From a checkpoint of a small mixture-of-experts model trained on Wikipedia: vocabulary 8192.
Below are experts of layer 7 (counted from 0) of a mixture-of-experts language model. Rows are named router (the router's row for the expert), gate (a neuron's input weights, with its number), up (a neuron's input weights, with its number) and show model dimensions 560-639. Each number is 128 + 24 x the weight over its row's rms, rounded and kept within 0 to 255. Numbers have three digits each.
After each expert's rows: a language model's description of what the expert responds to. This comes from a sample of Wikipedia text that the model never trained on.

# expert 11
router:166144156150099133135164160145146094118143136100130134100114129098193141143153143157084137048132095117125136102146129100125075139106096093092110168101158142114133079171173143107153115129138114129161096093157168121121117145116154109122105157
gate0:109077132148129132133134152130116133141115155126148145117154121153172123142149126158103105136103139152139109096133103135107092133128120111112155140138100143128147108100126116159137131161146109114147146175152139133128107102176143173141164125
up0:149162116124151135109120122128134109134050180135125105138081082148119140128130158166145153107110136142135099147112115162127105205101085126139097175116143139114083159107115109128096119149125107164149136139141087123131150115117193125089116125
gate1:143105112136164168097133149144192117122140133162157142149122164116107127146098131140148108096150103126133159094143142102123132137169122104089119176109118108104106092145176108084139136112118137116135139096117186125153114096143141082128115136
up1:156110107128175113098096136099106111133126139136165126110120175121158136112127109109074168147133112145159106120146090098134150114154149110132134174154132097120120109154144141113133141133113133102163168168092131139150073177090131130101110125
gate2:103139107140148170148117140105110156148100156089119146124119150104151121151127156134139115123107136128163126123166130144151083103147148190097152139140125113083092146158123110120119108100080156145152085124162134129120137076134130142142109103
up2:115148120100131136090143126132127182095158129137120146101140160112157130165137111147118157124134135116151168082173132103128159115129128159107118135159124115159110132158109159123145076141097115060176089127137147120151154152142133138116135142
gate3:129076131143085133125136139138138125153142139106118134111124132111146140131137157137103149119104112139114129115117146105171095144150121145083065184097124094119092127115103118128102117157128164147155136097088153129139102114102155115220132166
up3:113101137152109102119090099152117183138086172134111082124174108156125112106144125136108122122123144141117134120078144168087144165150117164158127090154096136168142096133134111124153163145104081094104124124134103151118114171111074160117136111
gate4:115093098142146107158188159085156115133127145136090115170064153129138117153108128118134084098116149137149088132110138152104171105124112132122123116089189117126147156123115141105125102111125110104132072138124142141106169156081126162177122140
up4:099147147097106142121135119113098104130123110154117128126120171100137127163121148126132123137114139113132109060091139102135139132118167176109146129150109159161120102143114142101123089139143127080154090108132119100104129118125135104142101118
gate5:170127126125128135135170126112164122138168113110113146113097134146132127134134152147098138101115131105125119099172129114124108126129153147121096105139116162099100083153160140116124138134131114144142144133138152159153173105143156146135101110
up5:132111134157120133119176115154116139107106096121112082149115173139145096126154111117122146140156095120141137161136126118104146133183159146162128146127153104114133130085119129094110153130130143111070111117109155132138139113162141099101113148
gate6:144079155115139120125169122137123158128080139181137124133156135134165085097146117115173077114171121127170137165136133106113070146135110149125088124114140125117153135139126096120134114126148117114150126123103142172084128098089101127139152103
up6:078166175138139091135130087128120128114080109150148128155125118148123119146103099173127115118100135102155154156107147159099120161147137102079141148160111148175113119140155168147147141117114136137165104111166106167094126126144126156096153126
gate7:131109152166150116099096085126129130130112085154162095113135145133136138144152130092118188154139164129129117107130085114161130121094126135127111104127139158087105123133128140123128146121140168147133076089135164182133097148120156109141082136
up7:144104129141167111120107109149153140121111104080152150104073105148130149124152130122122119093146127103132122142119118137153103138153121125093090123130130135133138182136126127164118129105132161108116102125172145176113134158122128125149206131
gate8:115129141154152147112159139124090115159152117109117130079093128128195144171117137060169159082127134176112187129167080105120078112096125110101154124067130126095141135111115146126109147128106117104173080066137109141143142125130181139180141138
up8:107088125139131129147197125147137133153103167086150138143143095133142167108118104145148121117138141124128143145132118140127129130119110137102115090176151154122126154141139129187127103084132131142110116105116095145155131117120092118126120123
It responds to: Word pieces continuing names after an initial capital (I-ly-siakos, N-L), plus connectives like and, by, with, near.

# expert 23
router:105166114149117136100177133128161154155121080119110159106082092115128098126138164108121131112131069126109151112172169128114119097157155085150145093127114149131123118091110137111131143131073166092110114156084105118114115113149136192145142120
gate0:113160110104132119112108141098152098126153119137124129119129123097099135093062067138157105137115128185156097147153140142108127140110100111153116115113126146121116143117071108122133084137169146144147114120070129105110123102142145147133137112
up0:124137108114124134089103144131121156175057129111152164113114096126122118187137103136093124129167114136116147112121157125153137078083106116148125140149163144127158133092111107143165137146128154076119156094088128156155110104171135142133165117
gate1:146110110161116140125135171127142113125132142153154120159142132097168099130106150139091108138114118170147094120105160127126109148159130170153123136108130148089123137144125114081121137117123144128153106186102106140130132100149100101127123128
up1:162140109097138153175159112103194114120124143133135174128132124096099120141144101123077088162122126114147180113179101143098074119132116101131145112145157158135142101141106070095132143102140127145130167149123130112128112137133105112121106078
gate2:172112170130111154102110142067153125103127125137098146100118103112110153107087139179143120132164081122108113111155178127151130131108132123101144081189156113106161124140061129102123130139133125128120099087138111071105143102182141124121111139
up2:153102088140153117122149090144080158094122159090158137152121133146121104153142112119133133108145161160157116124071095121097140115142113145129121153101133163147146115101161128142124130135165150126164136128124158169146118151133148103175167093
gate3:111078126129145121103138136143123167115101096145113080133132126158114130109118101144119139113143084119130144146115148138156077149126143148152127122149128118133108136114106108113076151122117103119143103121160116073118120124150143149152138107
up3:129139141092104139103143085137106080126202152165145131093124144108118119119131137101135144133175190152134065111128107132158126107121133094090143152134141139126133131112109144159112146143150162141124187137118126120145119131115112127123116119
gate4:102127107170149142108147131117119171135127165104091095094087139147114123105088074132132099065132091106112156143114146108153152175080124152102128143129128111170090096099108101106131109130112142130150096165114126155124117097092125159145138151
up4:123168153117064119143096151123101129148161114139108105157170104132183164136130128176142166104164135155126106128143143103131111143109121135146100154120122116139146116109091126116136140117155145118116128132153108142123135092118179090154113143
gate5:091108141147136141135137174104146153136145114165102136086122116136116149102139060110130125150155121119128136115156114110150082117113130100131134125119137080094157168141126120159116118132134155121135095147116123120123173113148079123122162109
up5:135152132097156173138066134125123137112152161128153141107139136124142100089113123118136147136072126167183142111167109122062117139138135103058110157103124153146110145107087153102080188150114092101160125100156132128139133139176162136145108120
gate6:105118137168125134130134145106130151098161130096086138125100149107150104129081123104124123147116113173143165121138147109181135110095141097156137103127140138139138130135132128116158137129123186150165122081111151134173176077174113151121125153
up6:112147123131136160146158136149155083119146138127232118097116149109132115141111136079142097076143137133146142146128132134142147095078139140144130110138140096127141138122120146083144143105169130164139141128159106144149168104148093139151113171
gate7:139095170184147112130143121141151101088159081143125115109123142176099133132073150094112132089106092110140133153130145128084104116091123122145154111094131121119124124112147106125101098129099152129189171165131108171172164120139150109140118143
up7:127161100109086049116150125128111139108116153120146134111157130115165180107094142150131126173119117179106173146145199129113133157138119151100155147122141119124148145109132111149137092158119121112165133134111117144113139120112089135119109113
gate8:151146128106146148119138132069115116084134135130123141164139099149154115118115132157145082126157108140109150142112147155149139104128140130106184138131112136152147085122095116106106107131103159149120130160140138145118114082101140111152166162
up8:144123114123149157110134128121136135112138133087130094151083106107090115140105105134105114144124130121161126135156147123100128134094148128159104127144166099149133132102103092149089124107153101151133126101097144095157143092115100116153133161
It responds to: Pipe separators and numbers in results and statistics tables, plus inner word pieces like ib, ov, bor (Carib-bean, Rosen-borg).

# expert 45
router:138160161093111131140095114101139152176143138102133128139116059077160078116166098154147108083141087156124167127162102095096117109148144123134153155102144174130138125124151144133105143115130163139091152117100141107126105158172112156165079089
gate0:116117152140106100141102104102120103146102112155104140149112092112181166141137145114130168117150138178120143101152085093106124121124115109073139142117106120150146141147135107095126134099153143173126135115154139155102084164139159155117128122
up0:175085155103126129117142125107125106121186133111128122112114127139172117117142078156116135142140072138135126112132118105148080082112139162144119125123108133174129129094109139134092159135125119189126088087146105133158101139107136152128108101
gate1:086100099132141100148120131125112120125133147121111101108183130139134162153130097104149161193145100090130121140129109177126133171107127125103136108184136138125165099094137139146122192146117165099105142104111140122113118159152103107166148149
up1:130121094118178143126101095115166149153135123139103128130106100128170114119180102081152120147141112115146125135136095115156141111127102109119127145133154146119086116123124108085099125132118126142069128111086138118159128106149132104176084121
gate2:136104135125148171118121123130179135148136119158147141132166076137190152120092113119144146121148108103145157118118138147148111114137110163162138168151118096137152162139168131166095063151133149072124122165147123107115083117118091150142126122
up2:148126099162153153132139142104053123180144169120154103103117129124099113106082147165120115143119147112102130150181161134145139106124156137102137104121149110165145127151120169135146113161163169164184107103161141113121109125156124148144136130
gate3:151104150108102076140116113110112168147107184098127079160116129089099143128121123160126145102156147134123106075117116145152121119131149152155124129097125095152139165122137131122180138128166150133135090161165136151107105116177123160135117115
up3:128126104172141100113096110177122137154122148101143085165128114104123118128144072167128149128109122140121163102135104121120073132179155106122116122156143171157156111108118128135144126140149135145150086154149073154096116152135124130149144111
gate4:157142144135116134067142126129136135104110111099069127137129121078173123111111109098159160097131086145149118122164133160139055134157149085131135192117141165097101136128118136150141145093119112091085103137068145129126156077174137148151206122
up4:138130137123152144112130141145107143161119155155144160109142173159126122132104154159155156131137138126116118142100136150103120111136135150123077147134130130138179139155156157066139116096138127135132151112151140163105093119114120134159176122
gate5:129089133113091131143138126102182127128110090133122083127143117127143142115126134139085157109138095123111125085142126110112107126157133126148159128123088151139115176096149073153170132091157125100158111065081148160133140138128135146152093151
up5:131142146136099093116145154141138138161174166115129145123105155140129113161146111110115100104093134104134172140150106156139146146123108152149148086119133145138160151128103115090127160136096118140088063141119156142152112138143133132092116118
gate6:118108159177119131158151166090143087090159099106124103153102098117173110127116112103161157159158083129123150133164164125166150102153165114109143114124147142104123124108125125164138092100109150130063103178106179147123126116169111174108128141
up6:089147087094066128103146106152128148154105172153136163167133130124105127138079120157115122150113142123097134120145134147112148140133111116130140153141096116126134112131118127117131158176074136122156121126166145156129105123125113139130147158
gate7:143141168123139125128139096113143133173141125152123061105133133105145130148107122149159179144144090116131116125144119126140150116144148097116097138141139103139113151094152136166126142136137133124098113062105132151113118098145132151134105132
up7:128125154141159096123128144131129119091084101116149197143081172145129165105177126116145109127120162159132100130115164104139126143147122149096163131149124150107161171122116129138161101105111149083148110157135105111114143138082151088129147162
gate8:107125136113124138117140121112154119094102148137087117134149108112155107123142121131148118135134104192121144117113137147151133119122151105135138133115108079107133178155124131123120138130134115135145127175130125125113115110179135129130107122
up8:094066133140100087113129107100121124131105158160162161106117138080124111155091129160115124119126099147093098140137097125113147127110103160157169083105096110162132108121123113125097154130148121126111110158148123149142134152145113140140159165
It responds to: Pipes, numbers and line breaks in numeric tables, plus word starts con and min, as in conventional, conquered, minors.

# expert 22
router:143144120149133122131112143142081135103120103106162143079127125138140097149163094111164170089135147154109099137129146134135092131145135143146139122125177112098141109106190147148125110124083079163123121105133146180136139122160107109134090149
gate0:144103127158172127124114135112114114130113106160096131152128145155124116141101134108173113149195129125169157117119123136137173116133132081159174142133111103122120153136144103166119094126167121154099112119168111131135083128103109144123130077
up0:143134136127168124147099125134137091090136172172177150149144159143137108124118171122144155065175130115192094106094138115150121130112106166129130121083095111112092096159118128124144139123112103158102141119166146144154112105141109159127148111
gate1:129133149097127146082091105087102141153094192108114124128143114112072141096118120114128123106140153134122116126131088110162133156170130114151078101092107143093138115122093117113108125118121114133157117129070180118145092121147121167170144158
up1:091150153122119155115154130128147159186121206149082165127128069121140105185129124111127150113141147105153104145120164121113093136194110167082118077130108156128108110130152160164156124143132164122102126104086140129087096114140141113139098085
gate2:155139098108102130135088122145161113103100075160153130151157130124151112102145129125166147121144071106098080111111162132119156137102154153120137129109143122154154145106140119098147152122087162093150126129101088152096112155156125129116129126
up2:106131141141156153081100121083114137119087176079153079136174167136132132148094124139125109136121105141157104126157136150124136127159151134168140149146134137097115153132139155078087107186167149122174170082103167115158110151100119152147116110
gate3:125106166117171129153158159136115119123132144119129120085092122142115130130121097171139121086131199101094126098135131091132156134107141106141082112121150182149154155145160076132119122145134150094141117143138132140094156108116105084125145092
up3:092114158116098124127172135130141110147129151148130136154128136125124113128068173106130149109116115117112152101163148142104124161084107120116120172121123116101147145135179180146085103110124104128126085112116133121167135138131076129167161087
gate4:127112152129108152148129132102101122114093158098147109091128112178112115103124138129152181106091150134121104087085156154131106152119103142109141076112138095125176167151107107147084144126145144152074127169119120106173128151130128110102131140
up4:122110111156131143146087136135107173131089137105155153174122146089130119152077081137076121129143165160133103115106108118127120104111119130157144138108156126171113153103131158155133128138122142139117131120193145118144099122151137099130110079
gate5:131131165102160140167157120109146133128162183190152138084109092150127160108123099119122125121161090081109109115168131131186092111096121117099113083114121124111095112111098100135132093124117142162123141134138101133143105101134146135162148071
up5:141151097095174069120160118113136129130142146124118115122127103136164104121134118173145139193116099104066149120156140068113126115119129115107075130140115132145107132109144136111141123131096127143104134096159098131141093112128102096128160126
gate6:141119143116095130157107104137120114114129104137092168151073189151171132142118191125096145157110181130110162150104152149127170093170139112134126091148131104136137131163155158113111143140181163139143159200078113139106068128148184131112125082
up6:104114073129080086156143128086137139166090123120132087145126107118136154137118059147108131106127121153108103114139134158189128129118154133105153092128129129157150172137105109128162147093119157075146110091179173120166161132099091105090149153
gate7:144091164143136193148131145107151128148124092127135116166126138191103139142150103131164117184153174142116134114123121127166146124097089154166158153152091129152112131140128086123129139127101155127106154112087125100133113111157116140143119188
up7:139125170169149118131043117141095078156074126092148170117125143171131122155109144128150145116096135145149130108108169170091149128135126103173129165118153099123140156112155148072131170119107096094118171122109131135160169125099174190168115107
gate8:101120144123146138160158147115179103078120141165135102113073147121147151126075138112151120116151152111086129080144129135090142150146128125126140106100117146121139125111131098147109121130143149107110147105140138097134170102150129126110119131
up8:119091145151119126093095143134171174107133113144105115108168116150174125105115122158130153136131145088102107167102117098114114126133152131158106111100143128126102119129139122140154152124178149162125127122142058102133148105147130149129148145
It responds to: Line breaks and sentence-final periods, especially right after section headings (==Etymology==) and at paragraph ends, plus heading markers themselves.

# expert 15
router:103195073152154130070156172163147158163117130115139137157126117132130129147141128148121169081137111121170120126088151110079095103156139108130102109149168142111144105113168141132137112185120111146127151133116146095131105145152114167131120162
gate0:123143112149167117057166121131111127115132133136118099140112147130144135175133114151122144144129131121156104161135140124117160161135174121094124177148107103131142088191147131097109131149119128162126099144136138141106119103119130137085101126
up0:120133152129148073111148166167139078177127157132137151148155172107090137130132104109119130145142147121151068100113120155129149189086129120105100131129149116147143124099154128150160132107161123089156105119123145122160167170125142132125134188
gate1:112118144089135138145117103159130157137116145155136118103154171158157128107077116109116129123092139151144145109126101151099117098154106148124080104162093111097157106118084146100072143163114142151105142135106145126163122084143097116175141101
up1:112129119099109142091117114108159100136098117154131118129177110079097119091161147134169150125106099097128167150120143150111104140109119084118116138123116134156152180105131127081091119144165116138153119115136109107118119127095124119113126143
gate2:140103130166106103143096103119163129166158110136114146108139093119144146105116131135126124103099140097080158113151137157134130153160129149156101163153100171119117142162099114109150143090185144152146159150124109113123064137116110099146167153
up2:173135136103122121116090121130180137095149048141167171082147111113135129082127077142126144140138148133107123115145120146188164121134115106110092107120124142139137147138149122090158112105098135133126141124120095100094089141104105158112143188
gate3:161098098143113145118107116115158139144154160105119093138128171115122083130106151142081133136124102143150121159121138135101152108128088155106164151140110095150152115118107135104108139139100113099134103096137096143095120177086111114125163122
up3:114123147130125107162171083126130105152127135130104147127099086095111103103119145109157124091093104136140147150120122123186124110110111125164091131157113129117099157141130130083171117114131138169178093114112119137144160142149148142121116107
gate4:116089113146072133126150153092151168112165119095145097120097089160136150156091113120138134143120139126083115122145164140076158160117119166153134094111137114121160115139083162157151150127130180092146100129096114154142151111107102116113138128
up4:141119098151118111124189143164140106145144154129127159106114088147104136104147096132130137122145134137132135147110124077051092120129102117138089106109165145128163133137137122146086121130098149150116131118114086098087117144146123140134107135
gate5:104126140118114153126158090081090166130138144105113145121160133104164154161110092127176138092156123115091100097148141147125131178123124123092092112109160109109134156141133151094116129156110143132123110129117112135154135089120160159131113210
up5:114119108137113152137102113099111114128108164134109138155140135149099124125144127145135161109158104162136101134133078109078107140148151167122103119135155110144169145105088125177114141102185153100104143147181111069142115127129131131101099123
gate6:126100147127115126145194153137144130128104096116106170138139126149122140122123101138152109136120153124105131140116116113123121103164121151143094154135165169093139098170110073118135098146152151115125144143170145139127122173121124105104118108
up6:143125156158110132110124042116147150125152117165114091157148133152149132131154124140133177114149149131138148132161130138150119141138126114131147151116141113135139096086145173163169142087101125122136145128098094086096126088135162079144180122
gate7:130143135138122168124132120108155102161165138125123143136095129145138157142068098151172161129132114092132155131131129094134144133110154161118097141115166151127107126160079117155147167116135128142134171145109142131135151143128162138114079102
up7:123147168117149117151134145119082134125138126164143167122138129134171131127151127110134137126129124117148106083105140171112128122159120173105128103114124156072126096143102151094107166177150119132110092144156134121144106120130119078130106104
gate8:116094130151108110144159177130137124108136098179142071127105147128120120106137173127108124126085152134121142167173150150145104124119130121129134138108117140148127147170106107121198152139118124166134112108131120132127144093096129097112126162
up8:140141145132138097076099133104127112125135091091165162145145126114131138132116154123107132092174180096084137119123104128104123118162128146119131126102104127126099076108183139105095129135132087097127105146097098131108119125130149097106116102
It responds to: Pipe separators between cells in wiki tables after a text or number cell, plus word starts like car, Sch, flight.

# expert 7
router:109137102144088151122113127152101119156093154144163124136090116142101116111177091123117151109120160104127124154140160077167117114124171107124140104159110139137117135108132108076147129073125103124097133093135121122155116120124142095187144167
gate0:160124125152114132142121189147162142098110128132101128104120089182138125152093145130157133100130131092141112088161139089137073169155128142166141118111141120142157179103148092130080127118145150163137106113152132116111128102118139109109134092
up0:099124113099117134149126149116164111140134108112126122164136149140147134159151097123122143174093120095095109152121131145145113156155123142168071138126115158116148102116112125119167123140109144140132099124113161080125131150161133139142125119
gate1:151083148170115154141114152108141114095163137121112140082168098098099146139152105148148088112107130163137133148105135091128158110151132149163151121117160137118159115114064116113108091128112148135141112112096144100113123122089143089153120147
up1:136137127133126174168112104120107125091102129092114128093137098125118115095148073108151151125048106138139147127113123087094158149123121081152146153129114099114139165101130118136160095148146121130100133108133073105114113120071123105141104130
gate2:146114170175151125087100119152118124107118104199116158134113158129109145110105086111111154131160145107120143111101139145076097097132094092105128131108148117140123105076139120141167122123157159169140122109092111134119127157138139109135142154
up2:124118106141140183121123108120106141111148120107147122127148109106119101161142145088113139123147147151143187095127100168132097112118136160162142156114147181168117136115135136141089169151117134114102101155163079154134122098142134140127137081
gate3:111124143143131146146092140112141119112115152158160107094129105166129134101199102156116107114132148152142119174150095124148156132113166145108158135137109105123118086091116108088148174127078151097140104113119150110118165106158095122158135140
up3:147091153126136109124064140114148133137136152168113137119094147090113129132200129156090141116104091175087132112124137115154098151128153099104089106112128114151098167092158120098120126150085109144138058118145096160098121183143137127132138129
gate4:122116136155092118140121084117138133117117123134078145141122175165127169064147110103156115132112078128110137135109122137118089148116136142130124130113153142140116139119102109110114130072132110171153145151145110145080115086128126116121142134
up4:122089110109144106116110105112143172150120105096183164163130165139146145124116134153154103136130045158094126098099100108155130135084119124105097086160110167150095159106182111108131110111157169154107141127094135151118116106152168089123157195
gate5:162157143119127153140164123104132137119118158129123136148147070138123100126140078114136166139119131158134137130117133132159143107098164104103153104135091101093111116153132122132163134122097141080127152111131159081161140165125158118162157166
up5:191151139140085130148126128127168115128100154106126109166122124101099105151162137141138144131100147155103150102118136100120103125102179138129176158122132096100112089134094119123116103123129117116128098065151151089108103086149119111164125158
gate6:119150124152122128130162146127132104140151103130123128143147127123083133146083154090114088144126097140116130104170174118133139123089130139087102159122171129150121142141086110122084122133120110129144098111140145144131143144143128120128131103
up6:137114113114106112135125150140125102147115146112121089136164106092148085106122101106124116148105125109148140138094109097106099102120085120116101148133169142132143107136131148137106131147129145131159125128096115149115146098125140064154180131
gate7:074128119157108140168143123096142139105152167149134122136138098158094144102112132129123112135136112112110152119092151119112093146101111137073086113142144086121144136101129088172134167117154169148137114229114164141116086099140118097110162111
up7:140108110133153121130114138112116095113165112126125111133137104160110130169107171114166110120145174109139127126149115136134102184132120078125136117124134151133054139127138187119124093080135089103103133084109089147130096159127106135138138101
gate8:123135133140103130126122170132141114125085142153096092056080134146141168111113112135092111101110118104082157140148128066185141149121119147108128122121171118126133100120167086135130105137131075151110119145147115140106112129175091137155140167
up8:158145195125109102119186052126128170152128196134135140135150144121132128079118141104144150135115125125130109143085133105104137113132116130139151135144156156111125139097131138136115127139148165131127103119123121149119117133113086140121109100
It responds to: Line breaks and pipes in tables, and capital-letter codes such as country or state abbreviations (POL, USA, CA, NRHP).

# expert 48
router:154107148116108113074105164061144079146157117120125133121146153102152145145156129141115085174139110123127157130110103187154144124126128111131120094135110123103081144089141133114111130105139118141203085105088096142118139102137130165125134121
gate0:162088163118112108161132146123170146157109181103136150095123100146180154122119123120136117086160077105146155131162156147187145160110127114119145099150124145138089163117136186093151153077141128141180078071129137134099124093167167124113153112
up0:082131143157084098145065157157089123153119137139131131088111118149126133134160118134094112095159117116127155126119075150187124138108171122079124170123145148157096146116099102146184109128123124152144121141119160129127172145117136100104133110
gate1:134109135115113145094142116142123129114091106148122108105119117134085183116127113130073112137118078133155137153136100161132128109130166135127113118059105159125097133155159151105103165131157155113082141150120120139096143118141151182151105112
up1:138137139165116104170120168139108087162129172084123111163136142179111165155179103099120111114125114120135132118128129132120119144108110118152137122094124100153153125132092114133152129108148119101129150147121138115098095150114171103110087123
gate2:130159129138115132101137119102160151167131173138133157159149159176156122110113105167129118128094119131096110150130101054088156130158125138155131140173100122170119130118103149072114163151124101136147098135132151065100120075119125122133092141
up2:114125122115130093101130110134119163152155103126093134120073143120131143154143145115106121136063091089157088104055146149147178129126124125137126120152109144112138140122131141154151162149129096157111164117138121072123108157090168148138106121
gate3:102145168161090134098135123110153116112107134129144168188159122119135161164113092141093077163122112160094071120139128148144146155128107127144189059126152121083100160155112116134106111121177115120158110143113079147091167127170144126149129145
up3:101088097130069163139132130128109164120152133131156111119138118132151158156158103106090161113161149100102138108125119119145137126100157172126116145164152136107122144129159108140161140197116103133121116146142119130144133136113114117126095119
gate4:147123145171086140127120118135153071187127144150166098147152139122140171100149126130100099112117136141125140119164168118147108152123118127112191123139103112072125099116131151196106108121112121137150116117143118117103106100094095105146152158
up4:139100130146175158108111094142166131070105076134139156077136189131156099121138154151090136156113103144139103101127121151163183149114138198158107116116150183155114119130109144125120152103156100121118109083126091141099143172142127114104124110
gate5:144098145120129125112101152146107134137121093143095063129133124128179121111165171125133106138108112133107157109148142140115157167149175150146125156134112148138135073113126113157157094170150130161133132109181129127129094117148148129162134152
up5:144136147092133108080143121143127117185128154150127149143101126127178118131163095126132127125180097120138134165124099155128140137147135098127161129146115136135134201151113130110146133131122152129113103107116132082142136170105114120079134190
gate6:104117137111109115092129115135095089110112153123139161103133118113134194134120083161141150158153152130102145089140165104161148137140124117124095123126149124153123150114165121107105130127128104123112127163099118147164132143160122082101156083
up6:090135140134148149118113148147088126160121111167146128189100163186125132144149100167100154127163159127125152104156129141103153118172117138114202095130137103127146135061113132151143116085137122103142148120147119136108096168115150081138134143
gate7:143118104111179111134131158096125158116135157130118112105129130094155148137161127174145121122144141130093121083129109189136104074122131119190142105120135134079164134128112110150121143072143159151141094121096149085124106088098135134173098100
up7:150142140142101138117127140187161093104097146145136075068121141171115104129128094141119171147152120100140153150132132111144154129059135108116113122089143116140159165141118144153095114111129125101127135127138136175124134110157126114147122132
gate8:113084146122160131161087126115130106107096108135137125139122124141194108086142137098128101114143123120111086134097124116120122119137141126155160100133123117141154122149098095145121133086092109117158097085105154132151105103099151100166136126
up8:142111150124097137097129116071130171096136134129102132117114099135136135087112139154152107164162136118148169131074122111107142138107109173131132131181129080071151114138148137109128108156117167132073110104099076127158120094135121128097126109
It responds to: Commas and coordinating words that link clauses or list items, such as comma, and, but, so, while, &.

# expert 51
router:184158132103148108146116157166119087139089106116141105118115114122123105143174171136099135096128128125157116152104129102102163117091098118132165115094120125120089130110149162154114092125118132097094123129132154114163108120132128106154069161
gate0:128107122146136118148119132102156115120119144140120135118116152097096129118161082098136106080072184085114167179116150093139117131114135080143107156151091124099131147123125168095087155165086114146124088148118103146154143121077141133157109122
up0:151153104105142087115168125085122094142134154133143105137182146148129127178184143156156126132142163144094146124111134131110112127099153143096112134128110130081099089130116090147118114130139120116123095146107171137145083183130127146135124124
gate1:154110139100170085128160123121150099138153183119119143104166153184130196089122165110152105125092123070102094104167122099117141134133139136154128138133107114145110098182096189112132117127098091095161101151113130134133126126141118157163127129
up1:161175127132101086122148103112107198062139124175113129111148093147144131131119154136095131140152107162117108094126122174150123102156112175096117113150111159124096155062123120071123056112106140152121147143087105127108116107097118105128115127
gate2:122102147121150120136135134117095109131105108161131117128134125140134169153180132135120145086134115133149132135124119133115152145087147159117167142102139117140101108181121118087132132159121136105153126149101139078094125177112137122133139136
up2:097126129159138146136145127126152112139135103133119066109133133127099110123146147090139135134132117179145134131159135124153120076123134155093158121131142154126141152111103146110115151120118089155125185096148135145112127116148127128123137098
gate3:118087114138145129099161094084107133147093141139137150122134101138115130167096148129089143130115143208192116121142126124141131160105150107108139144111146098148138128158132136109108104163075142132116118115182145132096126126125109132150086113
up3:111142130120154081174105120131118167096127140141123086151151150146134145116127136143148141105103125159113149140156147093163173141140134103161115137119115118124184136085134159147126158106151125073134126155130135111183173121123215141098143147
gate4:105103132159127145095122171094175068169129108137068141138101120117143132103123134159177154141109126175143129123142131083143108140138135127111138111102079125110130098104141123126099162122145118125113147174126136129110147114123092140125118118
up4:130111086127120194131130138125119124138139125146138156134160124148165129098126152126141158112102143116145151111140158123121119154130145066152153150138147163143137168129130153091135121109163144174129141090121126137134126121099121115121091102
gate5:119080140160136134126110148133113136125085156138138130144129117137129128141093150089167118132149098135105124123126117104135095137095129089107128161115133158135122140164083162149096159121100152095108113101160154128136160115164137133145116139
up5:163138143102140121154132133122130078135119129126101138132142126162155174154098115126134140152118122107152135142152101092126118138155152120136134128192106165139126108159139101137114087122129106118131140130153141155111149111127165155132143129
gate6:164093118136149112116151110157055111124144105094076142117114145159093102122092121099163139141108145138037148122099160151133131112118086138158144124145133082150144153136125143113124132175159170147115109144111157080097145133120143105142132134
up6:149126154114137136153098164147176201146177155120121094129119107150159136161119133144148100107166122174100143112182105129112091123115151111123114160113168121144136143125090149153160131094110141107148147133136167116137185095109130115062123152
gate7:161101139134123150084136151138128144098117119128131127186150129143122167134113145120089181084121123098165148128110125160141117172169109120114146099138118107173165108121147130154103085114083127133074158101092155101136115134130105128139125129
up7:057081119115064153148123093139093077146085189125131076152135124146131141106175130147148159142120115131116132180148146139163144118140129139170097154120116151110153127162117141139129146065085153141124144105134118143152151101103149097163102145
gate8:129150112134146094133152126129112129174143165133120099164067153092145151106122137145150083134127137139105159131134119106108155166112172107137146139136153097098134102096119144131120106120127155127162142174070126132140108090139139135097163137
up8:139145143151127141121126082142085153138123091130111140113177141113141147123130153178161118116140129155105159167134129167086134105139139131147151153116115119139121112170161135129160142144104124161161096120107133097118152164151145116172157158
It responds to: Sentence-ending periods, ). and ". closers, and dots in decimals and abbreviations like Mt., c., e.g., 1.82.